Below are experts of layer 6 (counted from 0) of a mixture-of-experts language model. Rows are named router (the router's row for the expert), gate (a neuron's input weights, with its number), up (a neuron's input weights, with its number), down (a neuron's output weights, with its number) and show model dimensions 0-159. Each number is 128 + 32 x the weight over its row's rms, rounded and kept within 0 to 255. Numbers have three digits each.
After each expert's rows: "raises" lists some tokens whose logits its average output raises strongly, later layers aside; "mostly gets" lists some tokens that are sent to it at least half of the time. This comes from a sample of Wikipedia text that the model never trained on.

# expert 10
router:108131121110185127069139163133154109171095100200076134154112135167172134157107113201135158159140164122109149162170113149156129093188046145178148110123055147122115149109089192051114172170144164123135124106108139162150127169124075182150120133107119098124091128106213145107161145119142195085128145112118128159108075097153121124071092110093098110131153084153142113112116114077096183173112156174112105164131090096111078069119158129136135149131117096131092108184156093149098133166143104
gate0:088146213134129189137101139163140156139152131164153164109120186182141160131159109146173100141134115109101154128088217106143152085126136160142092090200148156122110185153068210099089135129092129151116053169107174118207138113133140143144126108121139132118124112137201135085086145145152101122114130151099138125176074092086128121086108141129127162128111163097128166116183137122102130158120156176088092145138156114130076071145106096143097135128129177156133087118170100221086152126142103
up0:142142183173134180079155147113078133130119143122133161100047123141176075129139135172166100094136091103077161120066099154152181155098133145111144142209099117151088129077139141121111115110082204072117147111174126097113129120083057158122092099124049086146107167165121138101080108144156130108097106140120122132150115113110195155138152146152139128130168202051150134131143146120135134084126121159113099089109141156136173120130178114130039104074166143167124115132122112173176114097161120
down0:134102125096114133171092158180121111103117146135160149138136132097165153085128151113123088174084119136135134087113079187122164162147128162116146125137185130138077092098106062146083110136110168113125174103166178067086172153131146090205169131152138137144125104162106146068135157184169149105157132093125145142156157075082110144141088154083142170120119142123133130047197197167092152220105088086149167102111104141146102125151151079082161124076084130067101094107132134129115101153148135
gate1:217088111171130120085145134113127128129131164107160130071139114157124139131144129181102112133102101126124175162182181127157166143151065170096092076086127141105114121116080119175099088170187148169125203118108081132092149173094093097091089148112127138053090166153127108109163156176157118114137158139127127176094133086106136114088138124137109152062138154098111123093124100122131131141079130114048163116154128129102158139141113200130102183077116135146096099033115112080071150115156104
up1:095086137125091116101124127140097117073092154155084157178139126100156118130120124101099173132137091128161098133119101140134154141166092157125132166063118160158172122131164149156125151135159190161133135186169090163147094138139112114139188047182176135086084132117144161176105108133123120113117128172095104086141125133105153135164114168154124121164141098081110146214133129116141133137118152209149131101135033108102201110100184098148180090159118118162116113128165184075078139185129204
down1:135117158103184103143091135203082162136096127082130099141177107152131113133119119108091157155110128170108156148157076144163080150124158106133136128179088132144186167103121159149133181165120121097140158144119182177178136071183138135118119135109109118127165104089106119154140179085161110133124116054077117132145121054164125128200197102159111135157196080170124090115117137096165124167120165127094121092121151097076205165169132147159089110084227129152112155124145097125108127101118149
raises: " ", ":", " and", ",", "\n", " in"
mostly gets: " January", " November", " April", " September", " October", " February"

# expert 23
router:058123139056129152077171165147123107144083104186100151165128100144131119141112110144171158161154171140048142163183073168107091126167080119155160131127126132147132140086118194118172132131155117140124131086050088163162128148126103155114166135122125127112127126121144179091172167080141151072133165082127089154116079096175117157112127053070087087115178077158164138096097121113107128169097135127105135212130103097133087108176137145136090153093142132174108111177182106129169133141123136
gate0:103164108153146142134161116154174125128050110141124120127094155160148094061136091134085099108158156106127135168174119142164149180136167158141211130133144137136178119129139137169074152141160132104155125126141153120158136171159100112114137105063180118169152139139138150075121098135141137122192186133138156140187126155174087119177115123136155154165098185152119116153150099158097194152091157116128124154139188056139153123107108115150098081092149134160040133138200211090064087107123100
up0:117174153147209137163130097195181081150116122071178151096119100143115060091130108096076105131161158092117104130155142143115096152169141216181144123165120125140104142077102127162064137101164160103105108076109118134124145144159198154105139131063128119158170151142123154094127108151100165153165112135114100142155172134146159101124121120096071100094126124166162067175117151163086177131137136111107151126145171126128159102068123114163097121083135193129096095131161216122064127154109099
down0:137112117111142147163146127172085107097111149104120109117099120127109098132124126106070106086165185135235185129128175093090136151099172113131139118118164130118191136096138161140142107116182112167082151087141140173132139093140131101117140120154116069174133140095132172118128160136105091176135176173096182109145211106128099055088090151151174091138186144089175147183124121183103127133093194128119186115153116124186122106146056146073123143073120137138102171178136106165100135094129140
gate1:170137074125165184113127096063132039149144133148098099076210104133115143113134112090124161105109173104090117131140156093102107063090148126123133129118181119174065116117160141118121126129097097155141148108110118111074148090114140135142105111082109113124182107103091127066118182126122124138135109137147128094079161107181145161117145187162146151160125155061137145170144076160059120228171161165106167157126115161107177100113130128088108155146115167214111151128170119126120098097161156
up1:097125136092135077110119104136144187155153148133103068105096206148168137134143197138082118180170171126243173126122126117096075141143080125095143143113071135136153101125126066190103132113152146184100081119215115124127091179186184110139130118164110143102085123086177186123141128136162099175126113070134126117166183126076105130098175114142106163132100131151095157127152071120136099104130124163118127115107100126132090170143150125134089138117128127042137136112156146149141161138107117
down1:167171121157113135098139131121117084150076106097120107149150109083059144178121044161082158070150129136108112167133079169132133156145089146082176121189083148161174147089154104129081067094133042181131111122077093113122136106139151114133175116101093135125112157058130152131206172086151146125158131083145130076146143128144108122090189128132117131130104147136116109128049096094073119099133112101145124121124107079200096140139137107134143177099110119147067120152153131142168172094150171
raises: "2", "1", "5", "3", "4", "6"
mostly gets: ".\"", "\".", ".", ").", " .", " −"

# expert 7
router:123099143086178093072152184149108130126091131195083111150132151128154129134109102158150176128113209110121146158169040135099095070161027135171132087122122127130121148097111165080163166197158102152177118134099133162127115137086143117151107141112093116105107131131167147113128178106169144063119133094111101160112126127145111145133091092069082123167164094110152162109090077052125166170097149136117059162137111125130102090159155156163132133067105102144105072157124098164123106154139100
gate0:123133104113105121090105200092116195168156149090146161163125094158140133109104146119101170116125173130135121179131097133045100111170127136180130168151194111132100135135168112144147122140190097113110146110113121143158196070115128089132116126089132128172064081121134107151106155129176142104139165111185127106080143094122068137123177148182167191121085121160160121119108124186123161202138098175162228126136110121191089152130132163115094116060169129111100079120156135127137132088126137
up0:162080144136189169154151158116175165108097162081120087179073142095146140144130089116120134143144118176154132136205076133060108113119165148140100152087132167135142105085155088101146168144132121154065142161110169135130190145115120156188172145115070088086135049091154103117110124124126094099158113174169131116116129154139076141164157114179150074098110148085167128167108116120109092088144156128110157131118148132120220112163089090169128170081149083213124170130140108123172125131125104
down0:128162071065143131174143140123172193073144084130085190107164112104089147105184131129096076188124112093115126128184145144116062112113082115165128194131071135127105115103117180128127109111094138098123145124151096147107106123121135115131157099124086142224120155149165087078151119137130125073108042116091068139122181152122167139131174136145116162110097118144086109155126178166120098133068153181112116179078123133164104092079131156162140124155092116131145133085094097107152152112143060
gate1:039112108109119174156154131146101174122074128101129099132134147123110195179118136137129099094120183109065070123091130090127149126114146097100143140113128115097112160117143100138133120136086151163078139232141128127120161105147122123172161175125102113142135100136137109126096124090138097134093098084075178111145147167171102180123109132166130096146103076077150124074081116117239132172117078153089167113169143126180099115134169084164152158142153178121137181124076109145181082120097085
up1:115167106128082081193187092118145131086123120079182090125135123140114166088127179136089171149088156155106110167099159145157068102106125134091121108164116090152118129129092151082074136184077121105104085122127131124125081107149190192130085073142160068138138182163162157065097114174114131085071146095123123139116191124097149115128106139145147102151159129126145164138198194142086157143111110068110095163124186114131153145121056153118110069175109145146120154170163109126116159136162121
down1:131150179108115143138083080104136112191152099158124141133104106053106129110147130091115132140187154150155148090111151152159105109119169110092186146106170131061068152130153128162138143173098137145106101103096128112168120138206108142071137149095102139124129138116075148145170143145167093043095149107090115127078130128124172154118138149099174116165109097110200136130090113072134106092103133118122145120092152067141087208164170155157085200155121122168155154145156184143152100195084169
raises: ",", ".", " and", "\n", " in", " ("
mostly gets: " player", " director", " member", " school", " School", " father"

# expert 14
router:114115123075163115108125152113146065130124075187091125131137164183126088139082111208171131182134177136118149190172093175132099120153112127172143102124120144139135151119097162120168125152123134123146147120074124152149120161100126124113168180070095084121123121114190175122138158080153191085112155098137150179106071105163109184108089119083079073128185122130162173104085149128118163181108098126106135210091111098128101125134141135188075162106109123178104104179132110139145067133134083
gate0:083099183191140103114099093113101148103114092120124140078089188153091151125097124110110170138122062128179130202099147159111101107127141074071190117129128098139102071087101145101137138078154154153134077125118131242129120141122117103098185125116132108170141131102173144113121199101127186113160144109149118184106096133137137137075150148081173109110163108075103111134159129148145141185120099128178161187129129105112132102055130148169144133155126138108201138142123114096150122064172116
up0:085176110053136189150125139147079133092141167166145121108150091114078095113149161174137149074152154076117123123170097134155153146048105150146120119097141118117118151129094141125108157153127144080158177127129132114096158123088130136143073175101141111124073181134096140121154115175106112086136106150110156101141124166135168148166131099105124124195056128165153162073122210078154144134156188132113109043165165131104155128171143125054120104129137114156091112105098083128151136181100215
down0:125116122148142099143103151136091138094189130101139145164149183076127145062148098125124094127171132114095190114117096134108093148137113155161125112119154065138133116091052174191146125157099146108143100132168143183121093121078139171118145153124190150125115117173133139174090092077155147108111174158127118118127161125140110119132111101149206134062124107168099099088113170093135154121116102187096069148179139163195149110161097145118155181177106089087104123130110107156068225097178156
gate1:140124177154120114080116141084108131135202140112145115161168142152096138129141116130165151159089131102141132188157155127123189116032150123110165102150118171134187090069106143111113168131120099174126149096081154112161204124114193092102108156120165130105137110107120139085121120121104174095114187120106174131115101162123122179118102084104081116155199132132109112175095170151126094108111079131168140079105115071092066139117119076171128106195092107173094087074141134144089133153057127
up1:158114075162086045174179121122207127129134174075098143175124144092149134106119129137133129140092127055121137159109076097095080113154210108154097177112119113150138125113184173104095139164151151096111097156109115092127094146157097152096174147192105148145146109113169132102151105162097143092106099144114063133135093200103142116132072165206155111116146076116121138083111117156111152148132194140089164073174165156132142135108104087163106155086112132082119091161106119174138105142161139
down1:054074107134208146161096146130078163132147140089130175112128180153131137180103085155132137108113158128113102101139130102191089091125098145150094098065097142105149109175069139158145176151126134145135143115111123114107131122161041109169094139150088124140104123071153163140129105168090068143078134092092117122097132108160175101192102110113157115078077144132178189119112109149155151056173128098192146147143143151143181120135094149130115174164083167113146130102092117149182188139153160
raises: "\n", "M", "L", "D", "R", "V"
mostly gets: "==", "===", " ==", " ===", "====", " ===="

# expert 21
router:099126110078160079075157163090136107187085125177079114120129155149138078142124119157121109104145152117103178193175102158093126108165072156159148183083111171156135163098092162127144108130193110168114131117086065145146122145071155154159139169093125103102112097098168133122136186103204121103103151121158123148122086062179153190119086059087098142105154077154162125137106132107129191174099106194077100163137090134147135094131142129130120129077105115132111117124188169146154100120117128
gate0:111082138117145046083125087120085111124138151116128122147064221113167099148102121105151097140080164091144186109101144154080165128105093139135076062087110102126124132147131164126062127096160112144096079088147124116171128124064144163114098123109151152160135142136123160105137126163096111177104074109187180096177151146152165086103118046080076174121143142089132169091075180160126130168145127129099140156108145131124132082140143098203106167161098108130126136123150092180130154154134079
up0:109129128166149118129161136158140114163165143184165110144160099136118142122119137191121108137122079179097132144147112143205103132144123099103162152122169128113119155108168135125155154126170157088162152155098190129092171117085190090103201182081059127126116112110129149114197116108094107058129104093115175124113155135124054122106187126179159163156153178124134205115162153077185151141082106146169127161123113109165123120067102141110181103124095094145103127159093194112117169149067128
down0:139136162139095147072156150162120162068074086133090109172140205141134132136127095103096117165068132100179161137168152117058137125092190191153144127122155180142140086127090157094107130150090143104187128097172097141181098160164124150150079153150105142107090081146166099138154137138128123120183117111114103125121151118103136141136179114146093165157119127144180084144109130113074112159162145127140184128126156091121132106063108124104094154229165140168077104121094115148212093084170140
gate1:126120150105118190212137096143171103109176189153156160164153152138111124161141129092127112167127222207124093128113162104068184149158116088100109101125169183155057102103115113128167100118153154086118116120104130157094186123070098152137116129111140139096098131136116122133128114157114065152163156093100143130127114146137215194129170051131105110093165117133160093162165154063114154135111126122162103088147112123081107066090154100115093132126133077092125097148119114127138070149105099
up1:145096096141124105143129102115166104147134151160183117095191137162065022171082074118105131190102094145163128150100166130128142124174136116137157130146125151178126161155049129143090103163158111151118080118148104106128123136087153157110093157171115116114086092116110073095116135160140131110144075101125175121105130098136155113167137058160132087138162167107113156140084123099095135174153101142182100016126081102114119099082180097151094119168086135105070130148113120171123108130179085
down1:129130113139107113111165076165102131122129167155120119091163122162091083173127159164116143151104112111160053092100118124089066142163113065062085057162169118091146103142147102097120080102127135123107142117116143136153116162200121087208170090146141112137060126167149125127113144133186102116122132154132155143145147143128118157091166099108129082110154152125078053110158096126074081165185136130143107167211150147135115149121079099163083185182148127068092144113161193153118138125116150
raises: ",", " in", " and", " of"
mostly gets: "ions", "ts", "ations", "ters", "ings", "ities"

# expert 8
router:106126123108137116080194185148124148169128075159097103144128145152148120130116116141128156194177182144099166148197081152073116089132127164197172098136123102139119136093088164097158137154185108148132095124091131147158093192085166149126162120127104091079057107110145139111171166095149161069093131104121109185089136085125126123137132095080101131153133086126161126111119142096164193178085116149087110162151091087141051095156160154133079129119122148160127059190126109164140100146162109
gate0:108173175093122128097117153125154145092119132146184132169174138127157187118122168055094132109085147150155109149115086147171147160115119112129088107091149133099095122103100136045138202193103122099103168171082137085128159145120114153104123099126073131132089117091108159135158138124061087130100129067180090189064104126126143084112080134131131090137075166145166186137128120127184151129100099109161150120098128121153128092104098132137171116104106151198142155145173096178140186137098213
up0:090140133124115054098134147148140107105160115156153140141103126147157146095133117090116143123132121120149146124121177064164047129039150132110100147109167089121125126129125189097173150180122208100098066144155173152078103096127132119131145114167073090177078086116140100111106119124118170120125129090115165125076123110137164163153093131083082131090139064142149156124168153123121067129054132159165047097157109145084114127079094111144128091137090098164136151183115139065142107180074112
down0:102162085134127161167090143130144081136131122161146122057151106095174116094154146145077178103165137143130156079131050125162128205101116084114154121090099122169147147101172122132155120110115126140082127156122144133088164154120114080138086099120164096149197128174110109152109140160068081126157170091144115122091082119153154121162148123173033140112138195106125229092179145083159211100099119093108120121173157174094118205119113136115142117131154112119124086098113143130114135106140127
gate1:126156172156156084092090050160171131149178126147146115168191120167108183169159149158099174154066150120192119097128064107137144096137135086135088079091127134058128066105090139120166175094155131164132108049142081173086121162132162153134137172139125140150060098129121109106138161137132124138049131077122107197083168154124125142170129126144148089111135132145105173128150130106133166135142129129128139106088101133156123145195183134123065141170160178150148121123131111165165110080159125
up1:164135137079148170098165152075157089080071098129091103103060155077151089068124147108170135125219115140144118134116129114145108133132088162139175160174177145154092119127163145138136112139100123122092116150110126091127165088106101071064147095038100167077171146159167097125094135102092201134159146136075113110139104081131103107088109143145118189122164125135125050126140100119131055126139118125088122153150134132118176098110069183086156115114110114126154102120110119127157105151151055
down1:068171120127122144163174167115139147199141077054086128098141132088154073138109161143125137168132112165141144157105101171136147125121186137131096102093145175143147123151079108155161143137081101162142086143132126114119130141139163160138160192148174111112114109131144058159134128189122179082101122130147162106125085146158130149184113098098112125126128101146161097071140051132138148039142109186141106136090108115069135157144123125114110159046119238128124128138118129141127113129218102
raises: " and", " in", ","
mostly gets: " design", " there", " access", " addition", " Act", " process"

# expert 12
router:067102114099153109119145139140097067162085113184094120179183135175140102193119146147133097166137145127084120182127050160095141111174079118179132115066120155160135131107075160071129128157126160140172154103097048143164089143119148162088166087088094095075152090137163160111183135103135146088094162123116117158081123126180109186092117074091055138109151115122126152081103104095142159155093120126068109162085095095132095098164116149135112159137122144126110105169149075148141106130117116
gate0:095110097095139125114129134102152153145131114127140134128168118067105134140122177217084038155118157191177119134153097081097159155086104095161100094140122124129140114131120072139147160121174146075110141123157108068158202125118098158050144189132148174109137164069148112168077066141130151174088144150131135151153139126093150118103133144092145127158178116167115102139066087174154181186132106200116172144143111141136140112141131096102144125102103116152090095096146041156144167116130148
up0:124120175076117140128111093155112206158071153122143136153164145056159130167126156097102057121127190129166153191169110124109078200107123114123071105134133142136146134143174106100122172117121115150128151112131180101155141200161162122144130153138139120174149158162131101095069141085138064198199111114102114166103092098123121108173158141133143087162194143100201092064141134093143176088138088139194172103100089138169116099139138140130134128153100151114120104101137094163133099162128140
down0:144129092137141121155136205186100129141152108129111093105113138193121119126098125150141091159125081176122123133175189137066120114135126144112150207163194136081102119145118160150135116161160108143124056120114172127106146154163144132113128134119097156157172125086153075107082162112143184152149076147126201098099168129107144135127136105184161109109190134165196166103169096136135166168144096165180109085091112088066201151152096108122175078113144199171123128134160103151142150097155112
gate1:131184105104177124074114133086088115091117097132119144080105155199139189148136126134156103129094159075125154143150120152149176074156149102167093143151124189137114129079098196055121139166012134104144171099088098138152093113146122121166147109131161085113176163200173105121157067125134149147122145113174149118154121106092093145149103119099161168157107127122105123170148172107130124122135151099095097099080095036131112144133101144112158117138082160123168083088110149141068111089135138
up1:123158149062117117103170141118039132147144085131076183111109151133127151160153118120170145178099082106157229152119121179131205059100135111107134135095142151135144192107092122090125130135108119081150179093102090108174092128103112086177153123123113124126176140147179139164130078140115165128127110139170165100086140135158078119135119100109135116140126091096090061133156160105153159058107126101131103090101098139198182111121098120114162081146125182112136083126063162098080101126138142
down1:098089123119126146141085080141097165122194138129073094078162113130081163133151093156099153103141157172077161130162061156133114141108119093141166168113132117132059115173144148081135128144163196080135141124089174169143166086145088124119106096105110146119108110138134088156131116127147076149112122193142185170099110132110132127127147120102125104184111053075148166160092131164153101105092163225120137097168176135127114155120110161175134100146148205089095092101102082113179126118104065
raises: " ", " S", " B", " P", " A"
mostly gets: " W", "\":", " Do", " Sw", " Love", "|"

# expert 17
router:110123104125154101113129144119065091157139100171048148161113170145156116137107146148148160163169105117087132152134103180130130093160057146142130167088111135098131154096155149084185166137163107159200124112101104170138108125076139129068167161112129075107131155136176130121156152125156144104061212151121134154140126095184132181098139111086100108139141118109142106140069111114121196160094144144133125174105104085150113079196184149138141155038128110162104097172204110142132123175101113
gate0:113092080137174147148094142141154076091142079118182169135147121185085176141182203080103136145114134145094154141158080140180087102092134115160140069154097111090144138062105103159130138101139079112183128162156085137166174128095096178140135159108177110126095173073120085152132091152192133112104117110127123210123133129114131157187125094133136188115152066081052118103116122187087160106169158081149171133103118096123148122101143136122130149098078175133130156133143130142086163119133134
up0:118145131100101132206092144119105152101162110150174186106156153119187101140036115094108083185136140101156088140155147090112220127116137157124118081066124173188136083120129140123125168116130134191148182136124174141093082137193132069166121126187136138159070081168129102123136101105078095107138161120132150098127147056115121156102114142134124170117117099093099113133148127090129136152087135107090137109143089195153127129155093107170127060131137126160119086148147120152087093133055160
down0:151106150044093144159125143117097202100106113085126125140135115156131089087075087169080168184151115086136218149149144134119063189190145146093167126047120163140182128118113120179069139086113198118124088125162147169143175151169145177136148169163167141115179105125132175104126117120114117158133119164150120131124150102126138108148144143144123177158139128157127136152108110101061120137122155103132087110143095147091163065113139127160108194114161090150134102130146174156214136126149129
gate1:121092109174152131100110171145110074146101121116103146107111106144144132202096135128049181132095119080176086117115127101137149217088086140095129136087140093136107137109143132154182109145128134192136052122117077099153134105077190174150126119132121062131084133092115062150075097161131129116076125138074151131096121160124095135068120144129099083147118148047112132107147147066137132148099056127169119117118128115128109148150152126132079128165087074106112121154131151186098081130179176
up1:113068149154123132118102172103081106128088117098126094091164132098141161142086093105121203158161138126125096097064109141143112099111151160120136076163170154140112195133141155138188106136122077158135168070055252152159149060130097152172126119104168122092074107086133052150124157133153162157124120090055163099159159160107089143113102137131151099189086182145126100144140191094109111119106127137144107102120168104121108130082102084145113163127097104108131107118124143140126154101123153
down1:202078116127129226116095096150103140119163131045114114173198103117152111090120154110076125152129080103128084102104153103167129144138155134064088177158159096141175161110129132123132085108111094115053165193078092155050169116122118158116128140093194133087127190125159091082170135185132088138152105127132139115164117152122100130076079143091125095113095141093160167148137109129119106160130154111132185142105158091134134134097119086133130101138124184069146136092143120130083165139105146
raises: " and", ",", " in", ".", "\n"
mostly gets: " Jeff", " Brad", " Hay", " David", "ael", " Andre"

# expert 4
router:078090127085116117085141130100138092187090064169132100102130174124142115107112115141170164174161174122052121143202073126113126144122137120174197141090077151120101152131110171082126183163163114157125093126141121129125071143134131125119164133084078105110153127108168196130166140107152179121059140139134128152111135084156121180071150073089081084128170137108131144130088070113130143161109126178091133193153100136143083082149164100127093143079131150137111079146155099192152126175138114
gate0:147138107071104080133156111173201080151130136092079117150118112085141089149144074092083130087108137076118141163156169142066095088106118118126158130165113169080139115151078130155131077171179119131144162123123096108168110085152111113126116122126124178150088163076168100154134155092158182096151093156132150106084096105136117110105144070150127080107153129106155122096145073159122162076198175146078117213132135133149097136161088094126176128098161180131134130176059138091154077152135173
up0:143129120120123073158168125167065132110147116091112093122098133136141121039104181136153131133078214140154164166138095057154129134133151128098133166137120103133081077178122144151123121115153098147153151069075135126096122096094165153123121119079132175118164189093167107169138139126162120040095176135127117162153151141121170077118054132125140108104093087126160135110139121059118126089139062201138082100143107131060110165125109141095155100096090113065163151088141104124124087146136153
down0:150115128118143072104151092143088144133171188130153097170122102094117096175091132127120126151132130075118162109118146118107123156110138061149089108109148136151155124117022180140081090158088126118142111113190071138136154156097161150227159098178110146157122152150194116129051173142147098119093141108071137110098122132121098111166129146129135095170157142161107157110137123128148169066124155141120095125146107093057071127103103064182151136186060143103125086100158122096107109104115173
gate1:125096102119122123058142132153139098139163104151124138108093132124058119135100067131106120181103129088171173055142119134116084111142081144147150095198127117162124164125160190162177119159141115092096181127126135109081123128176128129114125126083160141033112150111180143140183165097113090141078157132125165108089178129106079103200107067147100119129139119167166123169130099105103234124194133095102132099143161112126112159118137117087091075172100164153121152091151111144122097168128147
up1:128101157163143150102149139110136111169157153097112128095172139174158057083104130104078144058177140136148099163135143125078121111124145196160108176085091133126194102155143128149144210101103164124100127146145060077104102138094138087074128012155122120049099188139142150083087116154100108126100122130138102103172101150127118125143129159088107139150131127089176127161088123158175135068116140140119105208113138167179140097117150202166120163108122137143138137132140116119137103144135166
down1:130093145159098088136117143183154067131116124137130174145184131159154096088111161146115059123117080140151089101185115136092108119184124155086096136177132086134133084075089122090102152075172156106125081190141029140210125150129109113117110148143152164093147153142093057134133146125063086143143111082134146101155133204120086177106134141147141164136138121141102131132136125168070082162155086181123117174144091108111149155092135184116073117101153109141129057152110123127116100107133154
raises: " and", ",", " in", ".", "-"
mostly gets: " molec", "ș", "α", "ο", "frac", "hyl"

# expert 2
router:084086141104142153091145146084123104156118106184103078126122157130182129119132143171174126199111201134054168182190104159108101130153115102188160091135119191156149130090122190094114183157162135129118158114076120174137089136104082170092141112096089089079137138130150126104118170106164137052086126116134146149114100118183114148099151097095128083128169095111192162113112077137166137164093111127082121140108083117117102089175163141123125159114134154128099125161191102132091114192169116
gate0:121109129114114120101107158157069119159172133096126090085151171160143063120139156105104119136091188126147124177150134157127106184092175152107133164095142178185127137176129100119147143161159179183112110136128127072092132160099087129148081085128114103211136118132139110156105142185124164075165124123111128119133144169098106143125091088123089133128139143122168195096105142095118123168184123119118115147082165195074091093146147100196185114138121115132177075168191099171080157190072128
up0:144193125141149172112106141083130116107084113132121153124109121134134126177131174160105157186177168121097109161094173098166144153144177176158138159147185159155097136108162117161050147121082146155191133142177146171127074094122109097104099156150130139104137163133159086096112130140105115181198156148139089178157120105152142201155125118205094160086072101184094151130141086130127141149065213123100141150128132129128183108164120135066077127118152125113135151083157127129135084075151094
down0:097078140105123124180076157139169100180151114115123193131125160157161180107139062118103104095118145116162098161121076106144138112166191093136093110167089129158136113115130128187076116134070084182108100126157085139174144106146122152197190104103158188155056186116140137147153130101152169136113147120158152123089100071110105145103169099137118103096133141139150080162123112098112120125211161119071161127084083116106154173100179116090122193142124171174129160113081105140136143115155088
gate1:174160216088150151130087167124168207086161108128071149132195086118059050116130173125166110135092060099062100105148110115051094111050144129097060127134122155124136124103143164090141136110110127144124134108135159163146148097136168115115160079127137126098082085122126115123153153118099073117131100125166105135128156147136108107133146064191107118132187120148194101150086097112169124113107118112108088134110101067128117127124156141151120116120097113129181126173134137092073097083142093
up1:130080136046148142134150131112149148158137122091157139093088167126166129152160076158150085135110149125138097126105084143084143167118126116141097111102168144143142081099155163052111176161128196157136172153135132152122155078118139142163126107095103115160113107111122137145111207147123184136153148096125151044142181167161158098096147147111159118132077063122211133118168096202159078122084103131119079142112172072172174141139110148165099117059106122159087155110142086121065138133098101
down1:152174119150128123173200070094100122199128150140099116154122132047059117196192135087082146083112133200159104127118141109160143062089182152202125191151146182100107102125124093093109151113150088149110157118100155112140107114085101095126108145142173172076134131147104102090140127142147145113037141111150150113098130109139134098135084112147111119148108160137119131078156100143068105135114151123115150105112172031149122117205149133118132165110146137113108118088085148149119141103139156
raises: "1", "2", "8", "0", "4", "7"
mostly gets: "′", "″", " www", " C", " sq", " M"